Weights of a small mixture-of-experts language model, trained from scratch on English Wikipedia: 64 tanh GELU neurons an expert, a variant of Muon for the experts.
Below are experts of layer 8 (counted from 0) of a mixture-of-experts language model. Rows are named router (the router's row for the expert), down (a neuron's output weights, with its number) and show model dimensions 0-191. Each number is 128 + 24 x the weight over its row's rms, rounded and kept within 0 to 255. Numbers have three digits each.
After each expert's rows: "comes before" lists some tokens at least twice as common just after its tokens as in all text. This comes from a sample of Wikipedia text that the model never trained on. Tokens count by the router's weight.

# expert 96
router:137123131078130125107108142132114163089126116135131115182113122124117135101151141149090125141121169117118093144120125150173160094139148159187143123146114132183118150118137143127149111155134135160146136101125077116109129072084130090126111135135089150146136136082130157115116148133136085130193117128124117161153135102113082160119114173138130109129114136104148136118103152122125117129122142148148108120162162142145127119118117166098114145104133111139155113068102123093140092096154072142126150166127144095143113097148092082193126146094121150129128137113150132168101135161110147147
down0:145164116071123112164116100131122127120136165102139141125141127122117107144113134152128095130098179177163131153109114126115156134101132145107121151104106138118111152193111118106113128115111144115133097126126127112136119144150141132111151130141154142091140159086127121127121128159061130118117123111125100133117144123119109117178164133091144093123163148091144139112108117146106141152082156167149111137174155064119134122145137184095144154161191138163122136125140096123132171129152149114149160131092146159111135098105101093112113099119131146129112127091113121084115105069171157123
down1:114164179161135095130081129133112122153178152089146150124135139135132144128153148115160142151140088128178141130131139113130154108158086083132119129089133096102107109122152123139116139103123151133132156169113135123117128127126164103152107128121108119130125115081123076150160112139137139111108174077060159136062079151126121101146135162119188171114127189155091182121115115093128145099136100124134112116123109124128144129158152129128112105117140107172126168159133138121114135140149095148123133103143133139094120131097121091130125101130145125110118153081109124132152116151141154106
down2:133148122107129127119128136118174147086128144141127141126129094145099114104112156093135143136109089137162161142119137131105139163091103099147124132106159142157110131128147150064120138139139135109163129129121122158128135107131089117114141148093121169103104103098109140119146160149131075176156128116108169104182100103145124121128085119160146129117137060104087103123105144147133152150107103179118155161108129147117157153141117140111148123103126158156156075085110137142129142168106155128120155148185132158085091173113157137088144109100123115112174134145119105095128127106140147113
down3:127089090132139163173087185096112115169108122149120106118082133142139124133133139133139086118112144130143142134126116114134125124122114138109133137146117133148133152133126075149158107133104176133126168106094133089077108167098134144110107140081148129133130140170126127122119148130144113122153139153084151116157156173099140133098144172102076093138125086119115071176175120112128146129154082135139118133131144168126148117112152112149068116145116129109091135128144138114147092134179136111134107160092107131110159165140127137147103108134171164170136132151094105111138094119135118128
comes before: "| ", "|", "2", "-", "1", "==="

# expert 88
router:133146147117135131146112121127141149111135130144117148145156101088117124137080161135105157131138155131131095078126136160120145083132150154119142144146094142122121182159124125097149105134114141132138131108142061145122111092112146118094119146185118139139137123126133142165093123125130116138154145109149094155138109135114081152122105159121146123124127160080109108115080194123160093170101139168154124109184156101175140066083096120104101109139147128141111125126124128091155111100160079112150128139080119094134115107132130086160168108149124143161140119143135137160137130143119145107
down0:147189105135106115152131125109151114172105129144117150111165136120138133108090126097105119142128135156139120095144146164138116114144099165139110163148128113126138129149137093143104135111110106116127104123139090121119147116153159161123137135153092124084114130127165112135145079153110122164115168107143147126118159147122092124135128105122154108135120182105173106121101099156124131133118145155118147101151094094104174054129131069097127166137168134121093134125138091125126137116158147138108115088159125134120119152123115143102119173169128105143122110016152140102124140134144139138
down1:123113109153135136131139174110140151138135098149161141116143126110143127120150158090135144146114112141132146152120133136131126090127119096145115120147172111128138119096140124120132102122152112125154052129095187115122146090148153138098116105153130152123123105131114136161130109118144135129193150129058121105181158142127134143129120112147087114134147172118128111119111113127134092185116102115109086131116171078158120164132132143083111130156137164110134115056129139125106126124128118054153101086104095153107141100114128142171127165153126135148129112122107162147182142124120104127
down2:147117135112155114115133131133119126116141082106145161124127063073113117108100138139125143123116147143147136130115149136134177125149096146147116108178132141163130146115125088134113091120159133109162145130119084113130136160127139162116127123124171135118137150132136140144158110165109122116131102174136124068128094116167092131108140153133106104127124098133102130108138134195086137198125160146170119182076098121155137140160109125160070086124143133117071109129121153118157153139116101143138159120129093084137149116110151163105110098076114122139159118147130133126116143108124109135
down3:112146148130118121070101143182105178100161121132108101168139161151141100143134125147138133147098120108105102115138133158120065146129126104077106081114095115150114099108133142103152172106160088142112116160123108152127120106141146122107130180107148132123150150182158101143115114133175160081122097108099119129138142164174131132147106114142111166132121088139121113136115089120127115131128150123105115133121151126153157128160159094120122118107083158119137109070120108154138128135091140133164127118134116136129126155134152173152148153151110133126129107171141101082166165085120133125
comes before: "==", "The", "===", "|", "-", "| "

# expert 21
router:122079130091128125111108125180134129078136123163121158127094112159129136121096153128119096145107137119110129105134113118161176081162183158138127105150107137132105141128117126143154129162145091127135164128129096132082140131118111117122157137148118135146138114113107150126113150166137116137139121113094122168140084153116145125117129160159113145112136184110119135134101146127113139138134163145179088130158144102155115133103103139100133087135151131147101125117112085106165075115149099135132170150099076118120098115150117089178143139098123085127112120180093135180110156149082148102
down0:142161121125137090159146161105132083146113140124121176121135165149123118131131089132108139114157103127143116138161091100115140097131151129107112085109088128141097157143168134123127105094117121110126114122128207109119172141172160112143137125168113129153148155145094134137079158126153145142132138114100148143113132150160121109145141170118103078106103141142102077115109165100149142172122107167128166113183078104141103166101125119171092125135125086168136101120094101179153127147131117106104124122109103154115100136130132104147118121098105128164111144101149151131122110137109118137
down1:141149154093128168166118083124144117118157108125137109134088141091123112116142120149127140129155117200125098149099141105093128117126128125156125148165147145133136127097076117117123131120133122106102135138094189111139121079157124157134157104148122129173118143108091162148126109119114124146148151133154128173162167147102164085167131122128102147138138096131084098102134129140130100117183155112157132142130095119119150117161104135115134127104141124191142108160111145160123104088124094107130115141109074112111128118126186109173131129102101086126129140163113114076135132116098121153
down2:129182132165128120139090150078145112127127117106123143091163112142162155120149138133132112081112131107090117144133103103113136133177135102138129109083134150098115143090109209158082176125130156098112171146153147114102130133129129151133130153125135153105115083120165121073116159117135133104130143128138154125155141165144149118106130146156094105133118115179129147114157083086128138077124132136155116121171167129135102138094147117114135098123155149091144162110098130136135171145168104127088140125098126124080156116090126149117119098139146130120145136131150128155109083118112126118
down3:117163097093132135103118147110129142137135156098155140114109103142121136168114159126139152115153161135155109103147118167112121146168127131104149117102147111146121171083123123099138147111125132100123115160173108151124119103094135131118169116133126102161130132128141134144156121165130131149108126120137124116105117114096149147098130110152120170158132132152128122153127141139129096092136169099133089158195153147117168111204179122119181143150122120111090104157147128144105082110134138138143130092102105124160111133079097110111119149070146110091120111153110113113098069151110124070
comes before: ":", ": ", " by:", "\n", "2", ": S"

# expert 13
router:145130170089155143170151132183131128114177105126125126117103097094106142117135154133111153147078124132123131129119120164117152123055130140138182108145100074163106134130167131127154116122138140135127149115149100176139113093129104128095149120133100117154115079142160148168127147156123107132146147141127096197069112103129105140144118124152124117116115175102093137099146129131143127138128109147151104105128128099128108152111134126102149072141096137160127113134114132114165089108130106114157167161114125114154094116146157089130097138133136096125160132138126131145112174134117189127
down0:166127183140132132105171095159117093126089128154147117113158118148097149153183143184119150118114155115098109105105164119138108094129117122127138132154181101118140137112130122100130155146067085144108077107134115128115158145108124114151143129116106123107089153131135148142121111138115147141101114125121113103175128156092115106092106118099126148169129119152121120094142128101133133163115136105104125116106175135124098099162132122177154139095105141129192101104157126153103148130158125136139118133166156100094175168122101118116119127112128187107118120182145093111102129135146136126
down1:108129117128102163112117143126111102144114119109120129097121120137082151169153140128177133110061142112097109125114124176149081131133136138141123112114116132106184085147186128175140120086151174099129144136144163132131100128178097142147070106134137131119148109111090078131138087155102097113112168121130125156134157153108114116152138121157111093121135117145109140119117124152140106132143119099145115154156169123100111129145145107125066168146151126145116113091141167125144103153091171113140131132146143130172070115138117094153143148126109170109117152124121142108141144136090129141
down2:147157174109154122102121109149111106116111199130163117170117130128144148117114083119165121130118139128112166096112145131140111116123153157109141105134110112152106129158102119143140143091149096118153137102135079118108160130189132107128132112138181101125138121109090112162106163141109178075162146064131107133181111099164077171150107145129116132142114130116101139085097101184143122075157148158127122129119111116099143157133147130115122145105139114106110120146151109148142156145112137129130108137132143138105109165128097112099146131139152102105124105117116138117182173108107116137
down3:136078126108074118106123107159145152114162100132137142154109137109073165116138145104117168136103152158133132123124117113097124114125154101146102146100103145118128126126090119136107141140110127124133133113104077136133144156156181136103152192093168084112164124112146130102118129119128134139137116131086121137117125139150141140127132187072149170136111133128121158140159110143098149120119139166128129121162123129123147146167094138102179121112096126164087088106106119133131135133135102086129108145105168134155148124125107167122085169172109102139103092162085157158099134157170119122
comes before: " the", " by", " a", " to", " by the", " in"

# expert 46
router:188135109137132099132079133124111177113126119176091124153125084134134149138122151142075125140122128080115115089107137128140134076102151136126131123143108126139130132124135113112163163134137145174125135132113098158102118124087137147074121119153103158135123139139132127147122115152151072145126166107166122147106089140114110112126066152167197135123134136118094131102109160103124125155094158145152105126160114130163130107129096134107147154108127182121137100109105090090184120124163106095152135113120134081188147104134160131132127135125120132132107118161124116127128158143091130109
down0:130094127151158134099095088124113116121130093140111095139083126142156135096115132141135116133115120114114097111096118125135126142102126140126134093141109126134144109128121129130163162152118140132127145153118128135146092136131172125093158123177135100138107130096111120096163131143128152138194133122131120129130118152087102111180100157158158106156137133106147145098114154118151109092132152144162121124137204120116110117115110120161133075146102126105114101088157122154134158102114152166158151124112096124121131085091146148133103140099085131115187150192167088134125120144203136096
down1:117139120130158140094128124141106131109098122150138135145102088146123131135122154143140130153100139147116144127088131138132137122139062131123098125064103054119133141125118141120134137117097054119121128099105126134137120133138151118126179085095164123144167147106123115108192147141107094119174142173128096147115107181125134121129122141140115077090116112121156134110124137121136129149114121142135138145129077157100152124124074116146094131167141151167133153124159152137175143132148115175135167143130143137080125147128118115138117128188101117167111139135123173111104096112152091145
down2:120117119132120119139121160140131148137146114120144129134140115160161133123066106146140145134124140125148080122160077123173152182127164108128143123144088138120143167142087115160137121159140149130107139136117176084159181146118167083147122149097116148110161125161160136122126125128127132159095117079154069153098133140137115166127114127123104100121116117170139158125159139152121160110153138100126132138134091147097092087106104108097120127146140159106089120116134100130142159134115156106108096157164115111136072172139122095102127123114094112113106143156088097113115124170086110153
down3:094127118143144122122154139151187113100106128110119159141168170152129092129089157130110119129171115141118127090122143175129169132140122150103120095157194145137098081129120133173124163110139126144130097110116102152092137122136082088115108152142129105169114097143156126124099136123106116136166105106135114125130132129116137133126166128106109147126080144114120108131084121159134144109186129132124112100146130109095114096137136099155165127167118114121167154086160078103115124112141114097136188078110115128120128152145148117121188089109143121156165114120139118138137137152099123167
comes before: ", ", "1", "–", "9", "2", "8"

# expert 65
router:163137146087149130132138139132092141131136124161095111171139047124107130134093128120154145128122123122117150117148141164113141120072159159147153094161103093150116107155136122133159124144121116128129135098169137166126118136111154134107121152168114164165094103139117158116120156150126111198109143140107085131084104121118099175144123135086156162143126157117125155122116131130129142158103123178159130113130141104124095113103128136110133102094092145143143116095148083143149125106142119090168143135117097114139094085155175124162127180098112140097137133148093101131119122162092115123
down0:101139152114120140079080112145122089153172157084128126116147115124123153112138089100107184132163155186112121094094129177112076150144081106125105189129126114114116131070133138148126106151102129177094117102138089115114160134145103123150136094146118146140149121138131157105092138113103124158140146174108164099115172103157110130121086130148130158121119134146107141164141113111123079158103109079150138125109155123134129121148120155161161136173128108110117134117109148113125130139104126084149148119094122140138156127156138132114143148173156120117154110122131116135138156134097158107
down1:095131168157120118131166131125115144142117092138113135103164130116110096141143142112118126119118111120120102139129130134109123112115119115138096117177122162130118156132109146121101117127154105139133125109100137094096122111164136146162142113167116122123156136089136126149099150101111161165168145093101164091115128127131119176131149103156126113120076095140129082152175115131157154176125096122105165106103175112140123175115129123118137141151143176163133135138192101120120124090126105150061150126156156146108158139153072122126132141077151102118120120080086074148147106138126113158
down2:147126119117106153141140162074174156140130117138119133123099104106101143094106151160129133128086106162106159117146090142104111110143171135079125126102138108101145109139126148132120134114123123112127132143142155130099158170130137146125117153107163113124117149186176124125099156115124105159149100160132102129119100107129141153173147092074141125133115113127140165100094170116157135078097128141130092107141151132114150118131134133136117096158189094101167107130179159110123109112087178151134165131109135127120069114140106115117160117117129093140134128155100179166098138121138104105
down3:145142115154105104108125153146113138154110143118140176134105099108147090132109135132105124122150101177106150149118121102121151099159158127127109129105121111151133125111121168146142160141150143123123134140168159124141104174147141152131118087110130141128119135096112109141139119151111141162119106117083149127133166173153138108130149129138130139095085087141105117139063118106109134114128128077074116146087160159145165157139098132106135116134144148138084132129131126066175149121135109148138101181148171174135098109149096132063144109143165098142121078141132140119122106080142092154
comes before: " of", " of the", ".", " in", " for", " in the"

# expert 42
router:143123127105172136136121154160118179132123095138111109167104108173119142117115173157129129125138145111135117125087090156152146151141148132169128117138100097146085164122104109098159157162128145154131122114142087146093102096123141116114114132146138154151125124116138163115147132142162142122168189113124116131155104141128082129128078138135141143109104141126152115112135136099148124129130118149178088126129164167169143128108124134077108125147114148106160132094097096135123081118135072128128139143122114086159073098144113111138128147088103128143150120124155105135114212116083116116
down0:134155142125151101134086142090091129117131195068145157126104130133141100134104149089111087116119142124138126161117144104089159123168187106119100110160126106085109099172174149120162135107121112122097114128121136170148100146139145073120118138111140128144103100094139110145132129099186104071125109113124138148110138133149145159132123147080141099134147153121145105147117152129105169139147144120138097117124130056137120125139130146166144140118137160076159138152164117102127083131132119151129162132120134144143097120111157164163122129137146140114123114147110143148115110144164084140
down1:115143133117136139082095144089072075097128110131145147104140140103122117136124118113130117098113165176135151097142091125131134128112098071162164142121108116134125140152143128098162130158158102131136097182119119135125155153121134142110105135134146103118131136101149185115153131136163152148176165108115152100157111183138097141161121103164127121090074106119112137128109150114110118122114122128159094163117144082131114152152153134183122148100104154168076137145168119163124135141110101121107147121137135145111102138117087105106111141088164132139085131130122167149160116129129134099
down2:118177176136152147101122109138125117104153140144091110137109091124123173102115095141138124144077144153125180115115120141166124133152108130114128147149110097139097147127121080098117148149132109103136139145134142130159108165139122107127102162122117150145128079075111104102151137138092143146148119105147149123118127157165133103095125125129127169123104121126116098110123146136155139098168070098141135140144125132149134172162150119137155117137195097120094147152099167144126119109122091086178108099153132171149114158132090152127126073058163127119148109117154142142115124127111128104
down3:128104129196104117158118120107130147146091138105093112123147113159165124170178142128145106121144115105153093147129168161162125134111138096131137143161126119155140169196117144144125116140079123154120121140083154136135119161083147126138176102134148144135148116157144099101161105109117093112092113127091104158138156101126103127155124130096126081097133142133138127114125136088119098097106141108134143084117144169124125094091161147115152116172117150127126150138150131116123103119069125082112105151129121150136139116130142170148111161106110145151096143141112133125073157105137137075
comes before: "0", "1", "2", "3", " | ", "4"

# expert 126
router:115070097098121126109121159109141147112139095180109150123143124058083117097061142152130115126120143130058097103122139159123184112110149151122141132158121147123111143182108100091140106152115141152118119095185109133114140144085146123081156145148113146159156132112137111150133180120115129138156103094113123134126149125114133128114104186127134154176138162073117124112130144137142098155132156147152110125155129144132085133116141145124125112065117131120117137114125135100169128147135106095150154137121122117134139119174089104171128128114135137104148117121153103145123124146113142119
down0:126132115156131135156125183143127130134160157083108088179099081174141118134170118135130108147091148091181148108137146170122121128117128143147117120144084072174107110124126140107104153117079126138151120150125086119116147114108126090159132125104105117162139088145146158127124080121122139115144133135132144152076073097143103171144094138105134149118130114162132148115173141115160151104114128125078148149133159128121114158118151122125113159136137104159138132117127096181094122118142095151124123117126145105146124145110174144108122141100077134111162144126139104175122131079124133115
down1:133111147130179088140141104165128155098156135137124136105112086139117109103135113126144143130179132109117127110103129116133181119126120094105099110097126126132176161173087121124109092105134141191122109137121138129143151134132105135100124135110114165121126138104159091191092113112130127135134150172114123147116152171127132130120089091078127065169126106136167124121137146103148140165148147102117147119104138126134167110126150099188108148136135086125123078125148095140148139110131129144101122124134156154104139171120139117121094128100080125144105108129116104173145154172166097119
down2:119114111134113132129133118124126096119137131130144085130135109137142136112131109112103134107086159147147114109148135124085149152161105130158119140131162135188146133129088137099139142123091128160130107144136098112113124140135063135090165128103117159147134183116142133127155114134151136165156118107151124103119146116134147137141121134165134204156080138132074143092118113139104089078106114125138110113107152143087079150161150142121107092090142105129162128184126118098129121166116171134099141123153113172121180141123141100128079129135114116142144104151163143111175122165106088107
down3:118111106114097140109112154120133123129152118124149123088159128086102104142158119129145117141113140145071139164134124160117137112140142104097103125129137109106123143143127138145080100176151117198153122135102125128104124155116148142160134114139121095087123140083125120110132171157119112141108108154111137105122206093164162101113087130127131139092153157082123097162166105129110114122146152118118130114108138171080133155185111139118136120107160123111116139085159129111144101120121151081167179140138145085126168139137118147154147137117111119155133155143106074125138173120093133136
comes before: "\n", "==", " ==", " % |", " |", "\n\n"

# expert 91
router:125137139146105074155120149169124117118149081134132151116182091109138148139089155147149113134101123127114086114150111147117161099098169130122157111133127112120117138147130117115164121133130155131153140148169136136089094123125153141107138156138103137163104137127131128115148130175141147176125136135115139146074114126131110143084100144153136208139118136134103145115125142142144128142116116139137102088146118116168140110062127151146118100121120148178074114102118073117159119125117083103163139141109081066140118109190151138126131139120115115116164100134144110126126134162088100114
down0:089097107123108139114135171140129148185143130066084151112124153132089142098111137118095129109121136129097169159104137088131121130139142121136134122129107140106125121112134120144143111141125136156094138098164122134146122101114178118186121127106139124097090090111155122144160142118115145122071122150116082132133132084107115135165141132116141126126095144158122129147119142108103122139181117121161130154129170159097154153166164149092121091072080173124158132123141138158097100124113138143130102168137150136109141134129109128102139140159124124140087141118139093202117130101173157139
down1:133151173096098110148061118137118109110142135137158141124105179115105150156067110089109118150101114084134132152146137145111117131088122104141153130113128142134150182065156123097135136126142166156128149092118104087108114140144146117136122125163102138114116112093178091101090135164138160129139122143143143129144173135122150110164165102111112101095099127132131122079124164124118153157125125118128132155111144121116097110108127144101122120137160118139169130134124144151077112147144149143126114129151194159105161133129112135114122169113143120124112110097146152092182145107085165116
down2:126104113135106128128158137164119119083086154131157167131137084100117127146113110149132120096154093157155103115079146164113095175127119132157089113113121077145124136131159145098132142175103125131124169145128080145147163139119145144143108138109149099128149090153076122108172189149142119104113154133109121100135114164147124136111125087131162122114112148116111147150105161137152154145095111151118145119131114110100134129113171131119153146104126118119163181087162116125123153081167110150122099132113096173067122126106141123128126136115122074154119151113149132129131134146082157139
down3:106146132111117126145083131143118123154120142109105146117140136104081141120090138148083100109128160113121163107094133120143105149140096089125118142082155110138130155136096129123166127130146131156104139127148114138161120109144135102126105135103134107088115120138138155136112145155127127123120099133137128153167109167113140128133152101129132109095177137145101104138171085152126115161141163089122120161149118170106106142126162138099128145077111094078180131158158138137111177148130128072100122156182165119147101147097139183117126153118138114178100147080120135093109131099089159164
comes before: ".", ",", " in", " of", " and", "\n"

# expert 119
router:158137111143093151124124164157123135116118096168125143145112083149113135155096154096143113112157100101157129130129118144129145121097142142140142062133154090143125129117156112114186133186107148140129172125161103160108111120152152122149110162145135141116142079097131148127143146131121101193138175120123108185104103142157132135117094167144140128102098157110115128086125168129113098156092080144156113120133147122144145107096148139113133106084107167095129115102142100152145107102180078113147131149122116125132101115165124144148126136107147070097121118152137119138135150107100129122
down0:122112129136163142096121088116113160123148132146156146101085097127159169148127139134134137142104166157107132186162115113117130145087121152132104146082082115138112124129099082150131090079168121146114128145122149144126112122114144145173131131129107145079133146140099138143119119121111149145131090150111093136086145135149070118125148156103155142093106140129156121130139194083140159127138174125147149163142113148084155109110111111142151128131124142077158122081117102097158126117107139118107135180128168153141142063107121133151150128115119111157111136149094127117087146156116130124
down1:109149158126150141096140140118074089107134144105163105112122081111123140088129122141152157071170180095124136175094085114143125155149147133142116126119136102144148115152112148136133118179144134109096132124160124109107141125115134158127124104137142136136148144124132088165127113142118122116127111120112134080096150127148109145112147100137070094083160129100145126093122117122155160119114200148115074126077163114151149138112119138151078116114102137127131167112172148124133161157127115150088151175168133116134169131120127131121128126165129104109116135158136102132115089113115153170
down2:109133135107111144132137102113138119141083117167104172094166150112149132136105123135104152114085144131135172140097084115140129159124143124102161173109131149102161072144112112117110115164112092106135201155097155115130104143128122119106106171104102105155118115093119152168128092109144110111144163137148122117114089111125118125085153124166142136116116149145133094151132117114131083121127167129138159118099119131121107142178152145148161100139127127155096165073153105125156157103096137145130146112162135098143129152123151132145089158152135127142111152128141091154110131174086075109
down3:156146084113131101095112120106083138115117125131138091088116158134167153169105120133131133136113135135118155100135140118119156128105145091105144151154144159095133127133156166107097155123106126104128167132127135117166169121073097147139145113143126109116143119122120077120153154101139101145125143122151131083116120121138170143119163110092103109099087153105153155086137119109129137152091108118178140147146105134126173105115165136117154113146200131151109147168183130098119119126131112121090152141122154128115125146157130134162121158132120071145062088104128100143159159090126125147
comes before: ".", ",", " | ", " |", ")", " of"

# expert 25
router:124131131131107128150094135170139137152135079123087144145126100103171122164097181097146110122109126098153101109112149116146163084164141119170167086141118133156115145130086144100164144147143130197157122118153115163137081107102127126140100150114126124158129115138135131129157143169176120125153136105102113141092111117129096130132083142113170126111129143119082147115096150089148132165109114157092115130156155142124157112112124137123145134074119178122113124098106079160113133116143131090157127135109104079170142108174111122102116123104111115125146117161150109117128164146127136111
down0:138107087140149146075128125134165138102123144090111157095127167109176124126124110114126100108099120115156120122126105097188133132147084067143140151130138142170111101076138132105167131150140151152110138129108155096123121145149123133141146159138156113135162126149091138138145128094146167122122120142100104125142103099144147103114153136139125090156133138135094120135136118115153150095121100089105151125145136124150171106132145122117137076132124061106127128174151126154093139146130156097121131187129146152134094139083176055108107119145099124092111151152156129157140120150155142127
down1:120103144194132158094150075119130104128111126152131126121152099133126118113149114104103119131117134116084114094113135122085159097121106165114127140125159160140142157111137119162141095125128131167174111151149132137110169115139138098137128118134151141153134067132140172106086103151137161081155062127113109120128147116117102099140125145126136099130132135140132096102132147069131099176121124124136124112103161139162120125168128094091133116115110164131110150149164141096162096146118125132128147122119129098110155191134137118142090141157156110148125130189108099129125164149174112083
down2:115115098116098082146132082093157140118083119120144131106089083140155135092108116140107132130141140124114083123138130137127111118145144142123143123124159196146145128133132131125137133139093130120166129153108139115119098155092134114129098136080128141106122162133145120132117127094126113140162092157132192135130114107153133083118098128169109128068100171110129093179137125156132086158084114109137146167136130138120103146140119113151113105143159130139130118108113173147154151140123158114110119132179124098087175101099193120155112152123157118184137147099155131104129139143128134174
down3:134144139131170105102144115142081098131159119091124125156082144139155136128135133161121147130131110120096144120151122168163138139140112141153114128105164110126114170105108156104098111173134096121097077110127094136124120139159112154110155124177107154132133152127176093111108111118153087164167141133099073157142108131148111127101130129130125141108169151125165121113137128073147131097141078125101067150135147179152175182135135122143130141140123140086115101125137106121101111121112166147098155129161140099087127130100123137149117102120160152155136108159111084152109113106145115095
comes before: "1", "2", "–", " | ", " |", "5"

# expert 115
router:123112124157131099143122182139098111141167079146100132159183078124122120129083171114123126124135132111121112112121128133103135143077155127139174099134114141142130152165088139063153125158104170136148131147156108159123119121125136154136119143110107155145130099156120130137140122146164120141152127111119138110091136112097100134084071132172150175109123135117135120115134136119160089141121093171175135144133137153116118122101143148105118147120133136115110134138114124122138136128160088092156087132106119122120129094178144138141155153103110106088135123140137109197125145182060112117
down0:135170152080133112137105198145152096130107159121146109148103115119149067092102136142137176128124102114144135148140105125131152145098156116130161120104087127121109123111108127177166186114096087145110095145099171149136122117141123143108148157148108149118122124125137106108074137157155114162124145114121138106123145133152123105111146142119170137171125108102139089095123113114129123079136156091113143130139109158151149122129147124133070108102173140145158130110082084159156123155121104135132184105175140122134141111142125132150136112122119108137103123074125144115125100085139152151
down1:126148137091155171129112135174138133116135125113149104135117099156135138150148136136112103188123125173142115075112136095070110160143136135146137114141152127119120147136108137089150151116115125124150157105131118116145153122169103155193140122174158135156103119161129136123139149139165142116081128128154122108134095154099150159136111161140115148083142132117125103148152135127112129139137091107143137090124112130099125082120107142131186122108088053102096082133163073082152153135109119159140144105111116150131081102139141114109104128143129097148138128109109139134134172142080120113
down2:143107130180122148134121098140109116129182112168057099119146143092097115155161074077108128149095132144131125160144140124124128112126109164133129134164160085121124102119142166120096146117118105093125150126118141125129109116141116108139142132163103123092121147113171112119131139147170112131125178124122100136148115125096108137087115117141165177107115126138131106094084141154100141121123123154164128128134102108131140140151154105159145117126161092158136075132111151138132067135094129109146148178158123096125121148124156122206151109109110141141147114103122179136129109141148089115
down3:156142142112110120134106088114137131144104154130138127144113153118185156062159134172119098124129112105153131137074137143134125139115159099092106146093173125140103145118149134136105176113145121184098107102121125133117124135128112113149126091155094126073127147109118150099116046090096153122108133195148117169154100112121140121160116140067115122117139154108147119152139135143125140171120165137082168114104123135139106135138160121103139123175111141129151122106103103152122121170103101143119129126140130134143122133124143124149140144112132137117115174094126164096091167157128107150
comes before: ".", " |", " | ", "% | ", ",", ")"

# expert 70
router:153102179086136060164134123206130128133135132133127121130107101128127170126122165130114167107080130130130094118120141145085164118114138135138137083138092082143117151149154142136145124104119133139124116159131113136114109102112146124134163152116110135194112103164137139139145135134154132138153124127112132192041124131129075140128116177171145143123149157071124153121115126146139087139123130142141120096124128109140141128095127153130138079121103148149100119090120094129154109108120103103160124149122127107132121098098149095114149140104130122120132095130145114146106165134142176148
down0:129137153130102142143118134129090138140112143129102140139103080063115148118120150100093113138122125179083130198149153170163144090118179126145160108106130150119134148130127148121112154140129134125117157100112170148121143123139102151105155114139106100121116137125122120091116097114102152089142140147086099123093118086133151124138137135126168135101135116131187081099144112089131102148114163142144145120129117122163122097119121111148132132133127121123146105094129148142091121085112133157118122180126169158085122092104087112110135135152123102135185137104134172163124145140148175182
down1:096114133122141156151087138188135160150113098082153155086136145124127124163136124133125111113112104119123130130101166113081114115104144121114121106067134128153123116124110158112117125140114131110119144077172133100135166077137100134144122069118131102126117143135156119164099105155142103110094141113133147144149129115125123108162097088101160127130110147090104139125133134119109125147146108129151152119120114099071134131112121138170140093133120165109160171145148115159124134107198134106135093152136161178110134093133184128175128163169127156119123175132150109148108113106120164125
down2:111129135116154088122141106097135079150138116134110156132103108137128123137127069126144193107104157128149122140127133120134141113169138117115123128101115097132146125098094151148113121101135140154118147128113125212162120131155122121092162105141137145111116100135134120147147154120064120101106131187136128154124117133122115162148125130120112137151162180164130150086105148112087162147080153171137101103094103091144136141091097149107127092141130130098144134139093140086143133134116139110182134127137128110133141086101134157143102153140177149112171110135160140126086161093146102127
down3:147141070142133140132154156103162093102130149164089139142131091167103112129108123109131102141142141124174127180110116125132133147088140122101104136096127122126110130159128121124103140143164186142108174139180199123119116106126157103101123136111179110113137138143150124122095149095123108141100176129140141131121145124090116106151139066130103113155124158154100120109149123132159098148100131109139098137115108110157123150106095108133096143127162104143125116115184084122147166110142143129114110141126131110127100154120131132167153102148173065112092124152111133084131129145129154091
comes before: " the", " a", " to", " by", " his", " on"

# expert 36
router:139142136138163106168064146158095169138107097154078147160135106153132125142128140157088139092152133105090077122094140143167146101092125114160149104161130091162125130128107134109162153133133124152130137132165102175122126103086108122131105116135136136139130136117118128150143143124128117130148152125136121128118104132132055128104071141166185144119104130090122132126111157098113136128102149167115133108165135104143121104133074130105154144132126186134117115109097108116159139123171135104175107122117113112157113098160137104154163156130116113111166121137148132124124180126075129117
down0:163060129151125115126145097081124121098141127126109071139137121138153103112132151112111146127128174144148165100131129102124103143120110151127145113072165123177127148139132161092153130080124109114163111125136130157148095148097107154082135109157111171106133121144113175092132118152161159115115109120108145139129142097151134110124099182176101176129113136130160101145113135100118112117176139104100106141139138118132150166167123158135126118130143148072155157133136118153147104131104122118129145102120106108148096146109136143087123131092124123144117160206079110117108137130107134129
down1:147144129066103163106150159111168125113130093118128091112112147158133125112127107128146125122164178115126138152117114141123159157120176115110124123141118075130152116119116111132121150125121125130092118106148110109129106084093113158117135115127163153100125167088131097175126191113099131173054105133134103145095109101132185114130115129125146127099152146129151123140170107139159110176089135091152131121139125090113147117144130099131092108147153102107082078154146127106170138103145124181119143128117153122102139128153156134141128115163101133164156128142118135103129113131172155117
down2:151139118126156170134097126069089148109147137149135164150144118150143106141149152138139148101120097116152094147151119150116156106104151166136116149094144113130122130107136114138154130152127129137121183134085079085087123139091148177131109144142120093109115140160123203112124112128108141157079153115136121143137095140138096097124110154128153148142128131165172118104071159123116141122109110154117089120112161130120133104121116120121107125132060135120105131122086102148161147134155127142149134150148120084160161101131125121068119128130180136132126142117134086105130184122114144097
down3:143139115095136114075138133145117144107111107132090111142134111150153104174142141141156112108136125160132110145114110109084159151066124089150131085150126138130090125154127105183168128115131097118094176134165158115141120113159133121089143107166135125115170118107133167106132160148137129137077153167099120112097129161138137107142133135150158123120118184076141141112099108117148158097121120154135119130152136159129148178099117093092143121102148148109104143103111137145119110170169145131110143087116115151133115098187133147095120132142141112125152164110079129124105144097106119090
comes before: " | ", " |", ", ", "\n", ")", "\n\n"